config.toml
num_hidden_layers = 9
d_expert = 32
routed_scale = 2.0
lr_router = 0.000547
max_seq_len = 1024
Below are experts of layer 2 (counted from 0) of a mixture-of-experts language model. Rows are named router (the router's row for the expert), down (a neuron's output weights, with its number) and show model dimensions 0-127. Each number is 50 + 10 x the weight over its row's rms, rounded and kept within 0 to 99.
After each expert's rows: a language model's description of what the expert responds to. This comes from a sample of Wikipedia text that the model never trained on.

# expert 29
router:55 56 47 56 61 37 44 50 49 51 49 61 27 58 67 61 46 44 40 59 51 51 43 52 49 40 41 51 62 51 40 54 70 38 44 61 54 62 44 51 73 62 57 43 56 59 42 42 67 44 54 34 51 41 57 56 43 48 49 43 33 65 56 52 38 40 42 43 59 51 54 42 78 58 51 61 49 64 64 59 47 59 47 24 45 49 69 41 42 50 61 38 56 59 43 54 49 43 56 48 54 50 80 52 43 48 42 49 62 52 48 45 47 39 47 63 63 58 51 46 62 44 38 59 66 80 51 55
down2:61 49 55 55 59 40 31 50 63 55 66 56 49 17 33 57 42 52 60 51 27 56 57 37 53 48 48 40 50 60 50 48 49 63 62 45 60 32 52 56 57 39 45 56 46 51 41 55 40 48 51 57 59 60 61 48 37 35 77 52 57 74 47 42 48 53 50 42 57 40 40 49 59 68 41 53 41 36 59 53 39 45 49 67 56 72 61 54 52 51 52 35 39 49 47 41 54 35 46 53 50 54 56 37 66 54 45 49 56 47 51 41 54 66 47 49 57 56 61 43 46 51 61 68 64 28 61 41
down3:73 63 32 52 55 50 68 59 65 51 47 48 50 41 54 51 59 39 59 48 42 62 45 39 52 60 34 43 66 44 73 59 34 54 23 52 56 28 46 58 46 55 34 58 53 46 43 48 52 66 32 54 47 58 64 43 50 38 64 53 41 63 46 47 45 48 50 65 61 38 51 48 50 54 62 69 48 50 43 26 66 59 53 58 59 45 41 67 55 55 45 44 40 48 61 66 42 26 42 54 44 44 52 41 58 43 52 45 48 49 44 50 58 42 58 54 56 44 62 36 47 52 43 40 47 42 43 66
down4:36 45 62 51 54 51 40 43 53 48 46 34 34 55 51 38 52 62 44 54 39 53 37 46 46 49 49 64 47 58 49 71 52 49 59 48 41 37 44 41 44 23 57 56 34 60 36 56 47 42 45 47 51 39 65 61 43 54 67 49 66 41 27 41 45 48 44 51 46 48 56 59 41 37 36 32 53 42 36 45 67 43 67 71 41 42 53 52 43 26 59 63 62 37 40 49 46 57 57 44 40 38 45 39 53 51 59 51 44 63 38 62 53 60 37 54 56 41 27 45 42 47 59 34 49 41 39 44
Description: After opening brackets and dashes. First token after an opening parenthesis, quote, dash or slash, such as (born, (and, (her, plus score digits after dashes in tables.

# expert 36
router:66 66 32 50 57 53 48 52 53 63 37 59 40 44 55 41 52 43 62 43 63 47 57 28 41 68 46 48 78 63 53 48 57 41 38 53 70 50 55 52 53 40 40 29 32 48 40 47 66 61 33 38 45 50 61 53 45 51 45 40 41 51 56 57 46 41 51 63 42 59 58 51 51 54 40 44 62 64 51 66 46 54 53 39 40 56 61 37 47 40 60 54 58 50 41 45 54 40 25 53 49 66 56 40 58 48 49 51 53 39 44 60 56 43 36 57 73 74 64 54 59 44 47 39 38 57 47 58
down0:59 51 58 62 55 41 52 64 47 50 41 61 52 77 53 45 54 42 55 40 44 50 52 49 48 60 45 41 52 52 55 61 60 49 33 43 60 47 55 55 49 49 61 45 47 50 56 49 40 52 56 40 53 33 45 33 63 58 59 49 53 61 48 46 55 43 48 33 36 52 39 39 37 54 32 52 41 50 69 44 48 48 39 16 36 27 54 54 48 32 31 58 59 49 40 35 56 31 54 50 62 58 66 50 56 47 41 35 56 53 54 53 53 32 51 36 70 48 63 68 46 38 54 51 41 41 41 70
down1:49 47 45 62 51 59 46 49 41 60 65 55 66 63 57 50 39 55 42 38 26 56 56 52 48 36 44 56 54 47 46 52 43 39 57 36 45 33 43 44 68 40 59 46 53 44 51 53 46 55 60 73 37 54 41 46 49 28 37 44 37 44 59 52 31 58 47 51 48 44 44 61 33 47 56 60 65 50 71 61 50 50 55 51 37 49 40 47 49 50 55 57 65 45 48 19 57 47 36 54 29 42 48 23 47 53 50 66 52 42 47 50 59 57 48 47 63 64 59 72 40 54 53 37 48 41 35 54
down2:41 41 48 46 47 53 45 51 43 57 51 43 65 26 67 52 47 40 54 50 60 35 45 40 52 66 52 50 69 35 40 53 45 52 45 56 59 53 48 56 53 53 58 40 58 42 49 58 31 59 49 43 52 52 73 42 45 39 67 36 47 62 39 48 48 49 29 40 46 51 67 46 58 65 56 43 34 63 52 37 41 53 41 60 53 65 61 43 48 62 45 39 23 33 55 63 38 49 43 67 33 46 46 62 52 45 71 37 51 53 57 42 47 58 62 52 51 55 32 70 40 56 59 43 47 37 59 42
Description: Plural s and brackets. Plural -s and -es endings and opening brackets or quote marks after a noun or name, such as Company (, dance-s, "skies".

# expert 9
router:63 49 56 40 69 64 59 47 54 51 58 43 47 48 64 46 52 52 55 48 58 57 42 39 61 38 49 46 53 53 48 69 60 47 34 53 49 62 57 68 55 47 38 51 45 56 55 50 60 44 26 28 50 34 62 49 32 51 61 41 60 53 64 67 47 45 33 65 64 53 58 45 55 48 46 61 52 71 57 59 50 40 49 52 46 59 57 46 37 55 52 53 48 70 25 51 70 43 44 40 32 58 43 48 52 72 38 51 52 52 47 59 63 49 42 64 49 61 65 49 66 49 48 68 41 49 37 65
down2:63 41 50 54 42 47 52 65 56 34 58 53 69 44 51 52 74 55 67 39 38 53 47 40 58 49 53 58 56 53 39 48 49 55 39 41 37 50 64 55 48 59 54 34 60 43 64 58 53 40 47 47 52 35 51 39 33 44 61 50 42 56 52 59 68 49 50 56 54 51 18 68 42 47 59 61 28 55 42 47 40 28 49 54 66 42 44 56 43 53 37 49 45 32 55 49 29 48 40 56 54 51 56 56 42 52 46 43 38 58 41 44 38 40 54 71 64 48 33 38 52 55 50 46 63 35 40 40
down3:40 57 44 63 46 75 41 62 52 55 50 56 41 53 63 63 54 44 63 54 60 55 58 58 42 50 51 61 59 64 54 53 40 62 43 76 28 48 45 52 47 60 63 65 44 53 52 44 51 59 48 31 41 58 33 56 51 61 36 45 50 47 37 51 48 47 60 54 66 41 60 54 49 44 49 46 54 38 53 37 49 40 47 35 53 35 69 55 43 57 30 54 48 41 48 54 44 29 73 58 36 62 58 48 46 63 63 45 22 38 51 59 55 72 50 50 40 51 47 61 54 32 44 47 48 52 54 47
down4:47 54 55 46 41 51 63 62 48 52 44 35 46 68 51 40 35 49 65 44 35 50 51 63 49 48 44 57 57 58 49 41 51 55 47 45 56 40 41 45 57 57 54 60 49 50 40 35 58 44 63 39 50 53 59 51 48 31 59 67 91 50 34 68 42 48 58 53 40 48 45 74 51 32 50 51 50 31 44 62 58 42 53 64 57 63 65 39 51 72 43 50 60 53 36 58 51 55 49 47 56 66 48 61 43 36 55 53 56 56 36 63 46 36 52 44 58 61 41 59 40 51 41 32 50 36 40 58
Description: Function and noun words. Common function and general nouns like that, which, such, name, number, area, census, especially surname and population fields in gazetteer articles.

# expert 32
router:47 48 42 46 49 43 41 56 43 53 48 53 46 38 59 54 67 52 61 56 51 44 47 40 46 48 56 56 69 57 52 70 51 41 40 46 58 48 62 65 40 45 46 27 57 71 58 43 54 57 43 42 70 51 52 51 37 37 42 37 46 64 64 62 53 55 33 54 62 60 52 44 63 52 42 59 55 63 56 47 48 26 45 23 52 54 69 44 49 54 73 57 55 58 60 49 57 55 38 62 38 60 50 51 36 54 54 43 40 45 24 58 51 28 43 53 51 42 47 51 63 43 47 59 49 60 33 68
down0:47 54 57 50 60 37 62 55 61 63 66 57 46 66 45 39 39 40 42 44 62 48 63 61 51 43 44 55 40 46 23 57 60 65 41 60 53 46 50 57 63 42 49 55 56 48 37 65 28 52 52 45 31 44 61 42 43 63 61 30 61 52 53 50 68 29 44 49 42 54 74 58 46 67 35 39 42 47 65 42 63 40 40 56 53 48 47 53 43 53 49 51 37 41 54 45 48 54 49 57 50 50 55 47 62 49 33 43 46 47 58 46 58 76 65 47 64 57 56 55 40 46 42 36 65 47 29 57
down1:48 57 51 60 57 49 45 53 50 42 49 54 43 40 37 51 31 47 44 59 46 54 59 39 49 52 51 50 43 43 57 54 51 48 39 33 70 52 41 46 40 47 58 55 50 60 63 44 50 32 57 53 53 43 56 49 41 63 58 63 59 25 43 53 75 57 59 56 27 23 21 52 44 43 58 53 48 50 59 49 43 49 47 65 29 51 56 35 46 57 36 58 55 30 43 41 48 58 35 37 56 60 57 37 35 44 42 59 59 51 54 44 57 49 65 57 58 56 58 59 35 58 59 26 55 44 56 57
down2:51 56 60 44 30 59 52 60 47 68 53 39 47 51 41 66 59 42 52 63 64 45 46 53 83 54 63 49 41 46 66 55 45 53 46 34 51 57 52 55 42 32 46 54 50 52 34 55 41 57 48 75 46 52 41 57 36 48 43 57 51 50 32 60 50 55 61 46 47 35 41 47 57 47 35 55 48 52 53 33 31 51 48 56 44 45 64 50 46 40 64 58 56 40 28 49 26 40 39 37 65 60 46 54 49 51 56 30 51 31 57 46 60 54 52 64 45 55 51 45 58 65 62 42 48 56 66 51
Description: Mid-word syllable pieces. Inner syllables of longer words and foreign names, such as Rep-ub-blica, ad-vis-ing, ex-or-cist, Indiv-id-ual; also commas.

# expert 23
router:54 44 47 45 59 54 50 57 48 39 50 51 48 40 65 55 71 50 52 52 52 55 47 45 45 57 44 50 67 47 49 61 71 28 43 44 60 51 68 52 42 63 43 39 48 68 55 40 45 53 48 66 50 39 41 67 32 54 46 56 56 45 68 53 57 62 46 44 57 63 58 43 58 64 44 59 54 73 56 63 52 38 45 47 51 68 46 61 48 46 59 45 69 55 60 58 66 46 40 49 41 47 48 82 40 47 46 58 52 52 52 67 41 44 45 66 48 41 42 38 64 42 36 55 53 73 27 57
down2:43 62 62 53 56 50 58 43 57 54 48 56 53 43 55 47 66 32 60 49 55 46 57 49 54 56 58 60 43 52 52 45 58 65 38 54 57 49 29 81 49 57 45 43 60 34 53 50 61 50 29 62 54 51 54 58 59 30 39 44 59 57 38 53 50 31 48 45 57 37 53 37 51 54 54 51 43 57 46 48 43 57 44 69 49 36 57 48 46 59 75 61 46 41 34 70 55 36 37 67 49 62 36 36 67 46 54 51 50 45 32 35 63 49 46 66 42 55 54 60 42 70 41 51 46 49 56 34
down3:66 52 47 41 57 48 47 45 65 44 35 69 39 54 60 40 37 59 61 37 49 55 51 54 56 31 46 51 62 49 55 59 39 43 37 57 51 22 46 57 46 46 47 54 59 57 71 53 41 43 47 52 60 48 36 61 39 31 57 46 30 57 57 37 44 43 63 56 35 52 28 39 42 62 66 29 51 40 47 67 58 59 51 47 40 55 53 65 51 39 42 48 53 41 57 58 49 41 47 54 47 38 67 45 61 60 57 46 65 32 62 55 43 44 68 40 45 44 55 51 51 54 48 60 49 43 72 56
down4:49 42 57 62 40 56 59 56 65 57 42 48 40 56 81 52 43 37 60 24 38 61 44 43 53 54 49 39 59 45 53 42 57 59 73 33 37 66 48 56 43 58 54 40 53 52 42 57 47 55 59 49 35 50 55 34 59 49 60 46 49 43 41 48 35 50 68 60 31 60 59 53 41 48 44 63 43 41 55 47 45 36 59 43 56 51 49 68 45 49 50 55 81 50 46 50 57 59 51 72 59 56 35 57 49 58 52 67 54 44 32 51 46 46 52 46 42 33 52 38 58 60 44 34 57 66 57 47
Description: Sentence-start words and names. Pronouns and name-initial pieces at sentence or title starts, such as He, She, there, We, plus inner pieces like Si-tt-ard, Co-tt-on.

# expert 57
router:53 46 46 43 53 50 40 51 50 45 55 63 24 35 51 55 48 55 52 66 53 57 41 46 44 58 48 41 50 72 34 57 55 48 40 56 58 53 62 56 54 41 63 40 53 49 38 36 48 47 38 41 57 43 63 52 58 54 51 47 52 53 68 60 45 51 48 44 49 53 44 31 59 53 33 43 48 59 62 47 34 63 49 32 54 56 60 44 13 48 60 56 55 45 53 56 59 61 51 41 56 63 71 44 50 34 55 55 44 61 32 50 57 54 33 59 67 63 47 50 66 40 45 78 52 58 32 54
down1:56 37 36 52 58 45 46 46 50 59 52 52 64 42 54 44 33 46 43 38 49 45 50 67 47 72 55 47 51 55 54 35 51 59 41 52 43 38 58 53 44 66 53 49 53 47 51 50 60 48 64 67 60 57 66 45 30 72 59 55 55 60 63 27 32 70 39 42 51 46 38 48 57 55 55 46 64 47 47 40 49 66 38 48 28 48 48 53 31 51 44 34 48 47 42 43 59 34 54 53 51 42 50 39 47 60 48 59 44 59 65 43 64 44 42 41 34 45 57 57 29 58 55 66 39 34 47 70
down2:56 50 66 54 37 53 63 51 54 58 69 34 67 52 51 46 61 48 44 52 47 31 59 69 61 32 50 70 54 45 43 26 62 49 49 52 59 57 43 52 49 52 61 40 42 46 47 47 50 70 32 67 51 38 34 57 56 23 34 59 49 40 37 41 60 39 57 40 47 51 57 47 49 64 31 44 64 45 57 42 52 45 49 39 62 47 63 37 33 52 38 48 53 35 39 41 30 42 48 53 48 46 44 39 58 59 56 32 55 41 57 52 45 51 59 47 41 46 58 43 51 60 53 49 46 46 71 57
down3:50 55 61 53 68 57 47 44 52 40 44 45 62 40 47 56 50 70 53 51 63 57 52 48 56 45 57 64 62 32 56 40 39 33 52 42 46 53 47 61 63 57 43 59 50 60 70 46 73 37 51 57 58 48 62 53 43 50 44 52 44 47 51 45 44 51 60 61 44 57 61 57 56 48 62 41 45 31 42 48 60 31 70 48 60 34 42 43 40 66 44 45 63 71 45 50 54 39 40 54 49 52 31 66 53 46 25 60 42 47 45 52 55 63 49 48 48 46 42 49 55 60 34 54 22 51 77 43
Description: Prefixes, hyphens, table pipes. Verb particles and prefixes like up, out, over, co, pre, dis starting words, plus hyphens, dashes in scores, and line-initial table pipes.

# expert 45
router:40 64 55 48 51 46 46 56 58 45 46 57 55 59 58 70 45 50 63 52 40 46 53 59 40 52 54 43 54 53 45 62 73 28 37 43 55 43 52 53 68 67 61 29 49 56 70 55 38 77 52 66 42 41 33 55 38 34 41 53 52 45 59 58 46 45 62 48 63 60 41 52 49 26 69 34 60 59 54 65 48 37 56 41 68 55 38 52 44 48 53 52 63 57 46 38 69 55 42 53 54 57 49 47 49 31 54 48 57 51 43 51 48 44 37 53 64 58 49 44 51 59 48 61 44 68 52 67
down2:32 71 41 56 49 58 55 53 47 38 49 36 63 40 56 58 57 55 45 56 65 62 73 52 66 53 51 58 56 33 65 71 41 75 51 47 50 55 57 47 49 54 31 38 50 47 51 50 66 48 38 41 44 39 53 58 43 32 56 49 63 56 43 52 42 52 47 36 43 44 48 50 55 49 48 67 61 39 57 43 48 52 43 68 34 60 74 44 58 58 54 47 43 58 54 73 50 58 45 43 57 48 53 49 59 52 49 59 43 39 26 40 61 66 60 57 57 60 64 46 42 46 34 59 60 43 36 47
down3:54 48 42 60 44 41 75 42 38 64 43 44 51 48 47 52 46 69 62 64 49 55 49 41 51 57 53 48 52 52 55 44 39 44 42 40 50 27 38 58 23 61 36 43 42 53 42 54 42 49 48 36 59 55 49 41 35 41 54 58 51 61 51 44 55 52 60 54 45 34 65 71 54 34 69 55 53 35 44 41 48 61 68 46 50 56 51 43 63 57 35 78 65 47 57 47 59 45 45 42 39 55 36 65 54 48 45 38 53 46 61 40 63 48 66 67 44 54 36 43 31 46 52 56 45 42 45 67
down4:52 54 49 37 55 48 59 44 51 54 57 46 20 57 51 55 40 51 39 60 33 51 54 54 50 43 48 62 47 72 61 39 57 54 65 45 33 49 47 38 43 49 62 33 57 50 53 55 44 52 46 33 51 46 43 47 48 45 76 51 59 48 58 53 37 52 50 45 75 55 42 47 58 34 47 61 54 49 62 61 59 42 45 48 56 62 33 63 59 66 67 56 55 39 45 46 50 48 55 51 44 56 27 64 70 49 72 50 37 41 48 56 30 47 48 52 62 39 55 51 51 50 63 29 36 61 62 57
Description: Capitalized name openings. Capitalized first syllables of given names and proper nouns, such as Al, El, Gu, Fat in Fatma, Pet in Pete.

# expert 2
router:54 74 42 63 58 51 46 42 56 48 57 55 49 29 62 71 56 52 44 64 68 50 47 41 44 45 58 33 48 59 55 64 54 44 41 48 75 67 73 61 52 36 44 53 52 55 47 47 55 56 40 45 36 43 56 58 52 43 49 35 51 54 63 57 53 53 46 64 71 64 46 48 55 31 54 49 62 52 48 72 41 46 35 37 25 61 46 35 47 61 59 61 48 54 35 76 49 36 46 42 51 55 45 50 51 46 37 62 46 41 50 50 51 43 48 61 52 51 51 36 64 48 45 63 56 51 50 54
down2:59 76 50 44 33 48 55 55 57 58 67 44 58 29 56 51 53 61 69 43 42 66 55 61 52 49 51 55 46 49 58 40 40 49 65 60 45 52 57 64 45 53 53 42 54 40 49 53 62 55 54 53 52 32 42 58 46 53 30 46 49 46 27 35 36 49 41 40 56 40 44 36 57 50 59 55 38 55 61 34 45 52 42 66 56 35 50 52 56 41 38 55 31 57 36 49 32 46 44 41 69 44 47 51 51 53 60 41 46 44 37 53 31 50 61 57 66 61 36 45 68 51 66 55 67 43 46 33
down3:43 52 45 39 53 43 53 57 41 37 52 48 28 51 44 53 50 49 43 52 44 68 44 38 56 54 48 47 61 37 46 58 48 54 51 58 55 48 55 60 37 58 46 57 48 62 60 52 60 63 65 37 45 31 49 40 58 41 47 39 36 55 68 74 55 48 49 37 53 55 30 56 62 59 51 43 54 47 47 45 45 41 62 40 43 65 60 64 67 61 43 58 36 45 72 58 46 43 43 57 62 61 67 55 60 26 58 55 60 51 30 51 70 43 75 47 33 40 47 50 39 53 56 56 56 65 40 45
down4:51 52 65 47 41 41 55 66 53 71 51 68 43 65 64 45 53 56 48 53 63 61 58 52 49 37 44 40 38 53 58 53 44 60 43 47 38 51 51 45 51 68 38 63 72 44 53 60 51 22 55 43 45 62 35 56 58 56 60 54 44 40 60 48 47 49 61 66 54 48 43 49 39 40 59 45 50 52 25 52 57 50 53 68 50 49 43 37 50 49 50 40 50 56 21 37 62 45 40 55 32 56 55 36 47 53 57 74 49 66 41 47 50 46 54 47 53 37 58 44 38 57 54 25 47 37 47 45
Description: Infobox field labels. Field names and punctuation in dash-led infobox lines, especially taxonomy (Genus, Species, Order, Clade), plus military and architecture list fields.

# expert 42
router:55 56 43 44 61 58 53 43 47 41 48 46 43 43 56 60 46 55 46 53 59 54 52 51 35 61 25 53 64 56 68 59 47 49 44 46 72 76 54 72 51 48 52 42 35 60 51 35 50 69 37 47 44 33 51 60 64 30 37 51 54 52 60 70 43 47 44 61 51 53 59 55 48 61 41 68 63 68 59 60 59 53 44 52 46 52 51 41 57 50 67 56 54 50 57 44 39 68 33 46 34 51 42 55 39 64 53 46 57 31 33 51 48 48 53 64 66 55 55 45 56 73 50 56 60 51 50 39
down0:61 46 62 53 43 59 52 55 48 45 49 58 52 57 50 39 29 23 33 37 38 74 63 64 55 52 63 49 47 46 65 50 52 42 66 40 55 46 78 64 36 56 56 50 56 45 41 37 36 36 62 53 56 57 41 46 56 41 46 32 34 45 48 44 44 33 57 45 53 35 48 24 48 54 55 52 53 47 34 59 47 55 38 36 60 52 59 47 48 53 51 49 54 44 49 54 52 41 66 34 45 66 55 35 66 50 48 62 54 40 57 55 38 62 60 51 52 40 49 54 59 52 32 49 47 38 57 66
down1:33 45 50 45 53 49 50 45 58 52 58 49 56 57 49 57 55 34 42 55 50 42 17 46 59 36 45 60 41 32 59 37 61 55 54 67 35 55 61 57 42 46 47 46 35 56 47 51 57 54 61 40 53 67 49 36 61 59 69 38 53 46 35 48 42 53 46 63 35 47 47 27 41 56 37 44 75 47 59 55 44 43 43 45 40 58 50 35 57 50 46 61 59 60 38 46 54 36 48 42 45 58 50 32 61 24 44 59 31 57 55 32 46 49 54 51 41 48 51 47 65 49 63 33 40 40 54 49
down2:60 38 36 22 47 33 43 60 62 61 38 49 48 42 48 29 65 55 40 43 48 58 47 51 51 49 62 60 48 59 41 10 42 49 48 37 47 69 59 59 42 54 33 27 53 48 58 56 56 45 45 43 63 62 39 56 51 41 56 50 45 67 50 39 53 38 65 38 51 41 49 54 67 59 51 52 54 46 48 42 53 47 49 70 48 29 47 40 56 44 45 40 52 54 49 49 49 55 48 42 39 49 53 29 62 42 46 56 52 48 60 48 54 48 38 57 40 59 45 41 26 43 40 42 59 57 45 45
Description: Apostrophes and possessives. Apostrophes in contractions and possessives, such as Joe's and Don't, plus the pronouns his, their, him, and pieces of Japanese text.

# expert 59
router:36 44 46 47 55 55 47 47 57 55 52 72 39 66 46 67 66 57 52 38 52 34 34 52 42 67 49 59 62 51 48 64 73 38 40 55 53 45 54 54 58 56 56 47 47 61 59 49 51 54 53 53 60 34 66 58 40 63 49 47 60 56 60 56 46 58 49 49 78 62 61 46 45 36 38 46 43 56 47 58 72 44 47 59 54 68 48 59 57 48 48 48 59 52 42 64 60 54 49 59 41 49 59 72 49 59 57 56 46 53 43 66 76 54 51 50 59 72 63 54 51 54 32 71 60 65 49 50
down2:46 52 52 28 41 52 26 81 49 63 72 49 79 47 50 46 58 43 48 56 41 37 52 47 51 48 54 62 49 38 55 51 49 50 42 48 61 48 47 56 58 47 54 34 56 47 53 56 47 64 55 56 56 36 44 56 40 39 53 54 45 43 62 32 58 62 44 45 62 61 37 59 37 35 59 56 56 59 50 53 53 60 63 57 56 45 59 54 33 37 56 51 41 47 50 39 28 55 44 52 56 65 57 65 58 78 34 41 51 53 46 42 36 49 53 50 50 39 35 45 45 54 58 40 46 36 38 33
down3:58 31 49 41 53 48 46 55 44 47 37 43 48 57 42 50 46 45 62 46 63 37 43 52 39 48 38 60 46 42 46 65 43 42 51 36 45 38 65 64 68 51 39 49 53 65 46 47 46 58 57 33 56 49 65 60 39 43 54 43 56 51 14 54 44 52 60 55 56 68 58 44 42 31 46 51 43 46 29 39 62 47 67 47 51 42 52 67 65 59 55 25 48 37 59 32 43 53 44 51 30 41 47 71 41 59 46 49 51 46 51 60 49 42 60 47 50 46 29 34 52 62 41 43 39 47 54 54
down4:64 63 63 66 54 49 48 53 45 51 35 38 43 64 50 36 40 62 38 57 48 76 49 50 46 57 46 53 54 50 60 46 70 41 41 39 44 49 69 42 56 51 46 71 41 35 55 56 39 69 54 29 53 44 35 38 50 50 68 58 38 59 43 54 52 52 40 53 53 49 49 72 47 47 53 47 55 37 42 65 57 55 57 58 50 66 26 45 54 46 63 54 53 58 51 61 63 46 51 65 47 43 58 54 47 33 47 42 38 59 41 41 33 35 34 51 44 61 41 33 58 53 43 53 37 68 52 52
Description: Name-starting pieces. Pronouns he/she and the first piece of capitalized names or title words after commas, periods or the, such as He-ss, Wh-arf, Sha-dows.

# expert 63
router:56 49 49 45 51 59 66 59 58 43 49 58 49 40 65 51 52 58 52 60 41 66 34 39 57 66 37 56 76 69 55 71 62 21 41 54 71 52 67 62 37 46 63 45 50 60 62 44 52 49 40 57 48 48 51 45 52 41 48 47 57 59 68 56 64 63 56 52 50 53 46 48 62 39 38 42 52 56 61 62 59 39 51 44 34 70 43 54 36 47 59 38 42 63 49 57 54 47 50 50 36 54 50 61 60 61 44 39 44 53 30 60 55 30 34 50 50 37 47 59 59 48 50 51 46 56 34 58
down1:39 56 41 45 49 53 49 35 48 43 64 41 65 52 56 49 47 35 56 61 46 38 60 43 43 38 44 50 57 46 52 32 48 46 58 41 29 47 48 71 51 59 63 72 65 58 41 35 50 48 51 59 43 63 58 40 45 56 57 44 43 42 30 47 50 46 41 57 23 35 46 52 49 52 53 30 60 46 49 57 44 69 54 53 33 48 63 65 49 27 57 49 67 34 24 47 60 45 57 56 50 53 38 40 57 43 41 40 35 32 52 43 44 62 57 33 53 55 58 49 52 56 45 42 54 56 56 62
down2:45 44 44 62 52 57 46 55 50 55 66 50 47 41 46 43 56 67 65 49 42 48 55 40 77 30 63 52 45 48 51 21 68 55 51 47 50 48 50 61 58 64 51 49 52 44 38 54 35 61 40 55 55 32 46 36 51 64 66 45 36 38 39 51 55 42 59 47 51 38 54 52 41 52 51 44 45 46 56 34 47 49 43 47 39 55 57 47 68 50 54 56 41 61 52 51 49 31 40 33 43 47 41 33 38 65 57 50 41 56 41 45 53 49 70 63 34 48 51 45 35 48 61 33 25 43 59 28
down3:47 53 63 46 51 47 65 31 37 50 47 55 42 57 44 52 52 60 64 53 51 49 43 38 57 56 50 65 57 49 56 61 40 61 41 49 56 40 48 47 42 62 36 74 60 32 56 40 55 48 61 32 37 50 60 43 38 40 62 48 38 48 74 63 39 48 49 51 51 47 60 45 55 41 61 41 59 42 35 44 32 48 73 31 70 62 46 51 56 65 60 51 47 44 48 59 49 41 29 77 44 53 51 45 40 54 53 48 62 28 45 51 48 55 46 49 64 35 31 55 48 62 51 58 47 53 60 47
Description: Mid-word stem pieces. Word-internal stem pieces continuing common words, such as mer-itor-ious, pot-ass-ium, part, win, rel, usually followed by endings like ed or ing.